{"n_layer": 8, "d_model": 256, "n_experts": 16, "experts_per_token": 4, "d_expert": 128, "d_shared_expert": 128, "activation": "gelu", "moe_layers": [0, 1, 2, 3, 4, 5, 6, 7], "router_score": "sigmoid", "normalize_top_k": true, "routed_scale": 2.5, "balance_loss": 0.000172, "balance_bias": true, "router_logit_norm": 1.5, "shared_expert_gate": true, "init_std_router": 0.00652, "lr_router": 0.00152, "vocab_size": 2048, "norm": "rmsnorm", "norm_eps": 1e-06, "tie_embeddings": true, "optimizer": "muon", "lr": 0.00821, "beta1": 0.9, "grad_clip": 1.0, "batch_tokens": [65536, 131072, 262144], "seq_len": 512, "train_tokens": 599500000, "steps": 7353, "dataset": "wikipedia_en"}
Below are experts of layer 2 (counted from 0) of a mixture-of-experts language model. Rows are named router (the router's row for the expert), up (a neuron's input weights, with its number) and show model dimensions 192-223. Each number is 200 + 40 x the weight over its row's rms, rounded and kept within 0 to 999.
Before each expert's rows: "gets" lists some tokens that make up at least twice as much of what it gets as of all text. This comes from a sample of Wikipedia text that the model never trained on. Tokens count by the router's weight.

# expert 5
gets: " ", "-", "d", "ing", " (", "in"
router,206,123,167,157,197,199,184,171,275,173,129,241,203,235,182,210,110,239,231,152,168,221,156,180,177,242,201,219,262,225,213,202
up0,251,197,253,202,224,166,215,215,218,172,141,210,189,225,217,207,142,256,201,215,230,135,185,153,227,179,225,170,247,157,207,277
up1,205,131,145,192,242,190,251,139,183,270,234,190,130,211,183,167,153,230,178,240,236,146,192,233,172,237,173,196,273,242,157,137
up2,292,187,122,169,200,227,216,185,250,186,170,267,252,252,146,162,226,189,230,151,166,170,164,299,217,177,173,211,144,157,236,154
up3,166,139,176,143,294,222,167,217,211,199,213,237,156,225,234,183,212,173,236,247,270,229,205,213,105,236,223,226,236,234,178,211

# expert 9
gets: "\n", "-", " of", " in", "n", "al"
router,217,243,207,190,225,121,90,213,195,183,199,201,209,249,228,219,171,187,180,218,142,187,153,228,174,210,160,163,146,185,250,179
up0,144,204,244,193,228,187,202,224,231,188,154,222,236,261,238,214,215,214,182,219,227,183,184,207,189,145,214,233,170,111,240,186
up1,170,195,164,215,235,268,198,206,195,197,202,231,194,170,178,234,214,115,131,274,159,250,157,262,171,168,111,181,174,123,166,245
up2,217,252,142,225,218,154,218,188,206,207,196,226,273,248,153,186,204,191,207,261,161,117,206,166,144,217,237,218,98,260,225,191
up3,181,184,232,230,289,118,233,267,237,155,203,239,134,223,214,222,214,211,167,210,144,215,195,185,188,158,239,211,124,163,111,191

# expert 14
gets: "\n", ".", " and", ")", "re", "ri"
router,219,221,192,174,199,207,158,268,207,267,186,218,205,231,221,190,231,213,148,274,272,167,248,225,174,214,201,215,237,244,195,149
up0,185,243,180,190,247,229,185,183,231,183,171,197,210,197,222,191,190,120,171,235,255,199,198,219,211,164,217,211,277,182,178,180
up1,282,212,142,208,217,255,163,191,203,167,196,233,220,151,198,168,178,180,148,220,258,276,235,187,175,243,195,230,212,165,267,190
up2,194,205,214,145,212,157,208,210,169,218,179,220,162,209,280,224,192,140,128,190,124,237,207,172,195,217,182,226,225,141,125,224
up3,111,250,217,238,232,71,135,235,249,193,242,183,209,256,188,191,234,241,200,154,218,212,214,212,128,152,246,107,234,164,167,176

# expert 7
gets: " ", "st", "c", "ic", ")", " P"
router,210,125,249,200,152,260,269,129,221,217,218,161,189,199,188,232,211,144,190,268,188,167,207,99,216,163,276,194,152,196,200,235
up0,174,235,217,180,162,162,148,173,262,211,139,192,225,187,200,128,166,176,234,214,189,213,139,176,191,183,236,302,202,189,234,288
up1,153,146,174,180,242,284,250,230,177,212,207,215,187,215,284,220,244,240,213,171,231,198,196,122,241,156,227,218,215,165,166,189
up2,213,142,219,251,159,149,216,182,145,218,202,216,305,199,179,143,221,205,224,224,156,249,237,185,154,135,195,269,172,216,217,143
up3,193,203,207,227,267,227,224,136,197,158,177,138,194,191,237,180,197,217,259,97,186,168,238,192,133,118,277,134,168,165,179,152

# expert 1
gets: ",", " of", " in", " to", " 19", "ly"
router,186,170,186,312,229,214,127,248,247,201,154,189,221,118,204,237,335,203,221,175,240,202,114,223,212,270,252,274,196,173,191,234
up0,200,197,225,264,205,243,170,196,179,201,176,219,220,200,169,229,232,217,262,201,252,191,148,217,136,244,195,207,191,230,166,137
up1,183,208,256,192,240,147,191,203,243,278,221,241,239,184,184,229,272,229,208,225,192,234,211,204,133,258,217,208,200,128,245,197
up2,157,106,230,196,262,243,195,163,220,240,248,181,264,265,176,224,208,171,306,163,180,306,190,223,153,249,172,218,171,191,236,186
up3,172,202,151,265,229,230,194,185,186,213,195,259,199,155,261,175,237,173,236,250,206,229,195,199,227,253,200,213,269,210,219,257

# expert 2
gets: "s", ",", "y", " and", "n", "e"
router,276,217,269,194,170,236,118,152,227,157,129,183,197,233,180,189,173,221,213,224,210,169,229,157,198,170,268,185,159,203,287,218
up0,230,154,180,188,253,222,178,210,202,177,210,156,165,261,228,166,160,242,183,228,199,237,201,144,154,209,166,157,188,179,178,228
up1,222,267,153,200,203,134,224,224,183,289,124,230,218,224,128,188,246,196,225,263,217,157,195,179,259,215,230,224,161,204,229,246
up2,236,198,250,164,147,209,196,222,193,127,110,216,211,206,93,114,169,250,255,168,199,169,216,168,170,176,254,224,230,168,214,189
up3,203,184,210,222,214,217,272,154,188,220,137,175,102,175,165,121,177,143,240,209,135,231,266,234,173,161,169,154,205,163,175,241

# expert 3
gets: " |", " the", " a", "er", " to", "ar"
router,259,265,256,177,218,236,198,266,226,194,181,173,233,169,177,209,188,186,146,241,168,292,195,225,223,122,186,165,161,199,276,252
up0,229,190,167,193,212,234,212,106,232,78,114,168,245,140,193,268,122,213,161,142,164,217,281,245,207,192,194,173,239,239,277,222
up1,155,256,243,250,168,198,177,235,243,225,186,166,220,260,215,230,175,152,261,187,196,188,133,165,240,212,160,203,225,183,155,231
up2,192,197,272,213,144,129,246,219,249,216,156,177,145,199,168,209,199,229,228,220,231,228,204,136,241,222,199,177,174,253,270,187
up3,197,182,236,221,131,176,227,223,152,213,171,173,249,212,162,169,145,320,149,197,260,224,226,192,202,114,296,229,154,142,225,247

# expert 15
gets: "s", "ed", "al", "d", " to", "o"
router,227,186,214,106,218,192,194,168,128,164,179,212,146,199,232,208,223,182,224,187,270,162,197,250,216,207,241,301,168,158,285,139
up0,205,200,139,191,207,170,135,196,233,184,180,171,194,198,263,237,231,200,176,194,244,186,137,224,169,238,206,235,195,169,266,172
up1,153,209,234,149,181,128,237,217,174,186,174,278,210,125,222,148,236,251,181,195,161,164,187,159,132,256,180,219,212,223,255,188
up2,255,216,248,179,201,172,203,154,210,189,212,191,154,190,223,267,232,250,206,226,245,149,197,204,257,164,158,246,204,162,249,197
up3,223,214,234,132,211,179,158,178,187,216,176,185,212,146,211,121,179,189,156,175,174,167,208,186,221,161,192,208,144,167,175,210

# expert 10
gets: ",", " the", "ed", " and", "ing", " ("
router,243,173,136,197,250,213,310,210,184,235,202,169,230,213,186,186,176,215,244,188,174,208,219,191,153,231,180,212,259,205,186,209
up0,211,255,163,152,214,249,233,208,181,166,220,213,177,128,156,216,234,239,222,219,104,195,230,211,190,238,216,215,292,187,217,248
up1,165,156,138,156,201,178,223,252,221,206,209,190,142,136,199,166,190,258,217,237,193,216,239,232,162,173,199,179,206,258,193,245
up2,230,180,133,240,192,180,205,166,146,153,191,151,197,212,152,149,210,232,207,154,206,268,230,249,195,214,184,194,120,193,217,179
up3,157,214,189,171,207,258,250,247,238,192,227,141,180,238,250,209,247,183,141,177,245,256,195,250,226,208,183,182,214,161,159,247

# expert 0
gets: " |", " of", " in", "e", "re", "a"
router,106,207,112,262,209,174,152,194,220,249,171,194,240,202,190,230,265,225,140,205,144,168,263,206,250,192,172,116,209,178,201,253
up0,249,210,145,194,199,183,147,210,217,219,234,141,228,138,179,123,222,224,189,124,195,204,225,155,241,123,151,243,159,177,229,150
up1,180,218,157,246,237,225,154,219,171,200,182,185,248,235,232,276,227,198,234,227,132,189,186,198,204,255,217,184,134,152,173,276
up2,164,257,193,157,194,147,157,182,220,206,165,190,232,185,263,167,230,169,219,265,244,127,196,247,260,221,248,209,218,82,164,200
up3,131,202,221,199,227,169,140,271,260,209,180,147,204,250,178,171,195,189,209,205,219,197,268,229,270,169,200,200,185,197,110,173

# expert 13
gets: " ", " the", " a", "th", " A", "la"
router,183,191,202,168,170,225,290,228,180,178,240,203,193,250,201,149,161,230,197,218,255,183,121,150,175,166,235,141,260,233,176,150
up0,199,193,224,171,254,215,154,221,204,266,176,197,209,186,87,146,171,170,148,226,222,290,234,212,137,174,192,166,226,156,216,144
up1,223,199,195,206,232,158,175,258,227,238,236,192,179,190,197,202,222,196,231,176,246,166,222,166,123,158,204,177,243,267,235,207
up2,144,227,225,133,168,195,202,165,146,233,171,215,192,192,275,139,277,212,175,196,194,231,136,191,198,203,173,217,252,190,182,178
up3,150,230,221,146,166,248,249,203,236,201,198,216,170,233,182,235,235,239,173,200,283,260,144,149,104,227,199,191,213,89,215,164

# expert 8
gets: "s", ".", "y", ":", "or", "ur"
router,162,258,292,149,184,172,251,209,147,213,272,135,200,158,244,227,182,196,236,213,198,232,276,225,180,148,251,122,137,205,150,112
up0,140,167,229,206,205,187,242,257,238,164,261,189,164,270,168,227,203,263,205,203,162,187,199,181,250,233,247,168,138,144,152,194
up1,249,252,278,262,198,209,187,152,203,305,200,178,207,245,225,199,163,215,249,179,173,189,243,158,113,228,139,185,169,143,212,147
up2,209,220,255,175,145,202,203,233,185,204,246,170,211,150,184,137,186,263,211,228,180,247,234,177,238,189,266,225,226,152,148,151
up3,184,167,231,153,214,270,198,274,237,225,188,165,281,155,191,224,116,207,160,221,171,197,208,227,261,170,193,186,156,188,216,192

# expert 12
gets: "t", "le", "u", "|", "a", "i"
router,216,251,130,225,222,211,315,163,199,118,260,240,202,206,219,150,157,182,201,163,161,241,195,194,233,208,126,243,182,215,180,177
up0,245,151,240,212,224,237,217,198,222,268,154,225,267,184,217,129,174,127,252,194,179,197,235,237,197,236,197,246,183,212,203,168
up1,158,232,212,261,245,125,223,234,176,178,228,251,255,198,187,166,165,237,266,165,252,272,260,180,254,238,112,239,194,189,209,208
up2,154,217,195,186,248,143,196,225,215,218,138,130,185,217,181,119,181,264,202,173,165,172,239,170,201,193,149,283,237,268,225,181
up3,213,217,249,228,205,142,223,268,168,226,234,179,171,109,261,170,168,157,135,247,162,289,162,196,263,215,159,239,156,249,226,167

# expert 4
gets: " |", "|", "t", "c", ";", "st"
router,180,165,163,267,182,176,248,179,160,211,263,190,209,175,186,251,196,230,299,176,222,177,230,200,207,210,182,166,247,186,110,267
up0,134,137,154,232,203,213,204,200,191,217,229,207,242,242,192,198,173,241,240,206,218,176,234,169,179,181,249,204,254,219,166,155
up1,251,230,196,169,241,233,190,194,155,164,204,270,180,174,182,163,228,203,231,187,206,201,203,186,305,178,226,149,218,208,228,170
up2,246,167,174,204,152,101,199,199,263,173,201,199,252,190,190,194,266,202,228,195,186,207,238,167,248,146,232,206,237,147,251,153
up3,159,143,187,234,256,214,255,231,255,153,191,259,188,190,262,195,191,177,169,161,164,191,219,193,214,171,102,228,229,149,139,168

# expert 6
gets: " (", "or", "an", " a", "r", "at"
router,126,170,250,179,160,226,151,182,193,239,241,243,164,149,172,132,211,155,165,144,202,201,163,220,189,200,144,213,222,209,130,205
up0,236,148,167,247,205,138,181,173,172,219,204,215,138,117,234,154,265,198,189,226,183,173,206,199,139,185,224,199,224,207,118,185
up1,255,220,131,211,159,194,158,178,175,256,261,243,200,207,143,156,223,177,211,144,206,229,183,153,269,197,171,123,197,225,176,129
up2,88,236,216,178,210,196,210,134,241,191,154,231,291,174,180,145,171,175,244,181,211,208,178,222,174,163,280,188,161,204,150,232
up3,210,157,209,263,245,207,217,193,164,213,324,182,107,163,223,198,253,159,219,172,181,218,192,268,222,249,182,219,195,186,166,203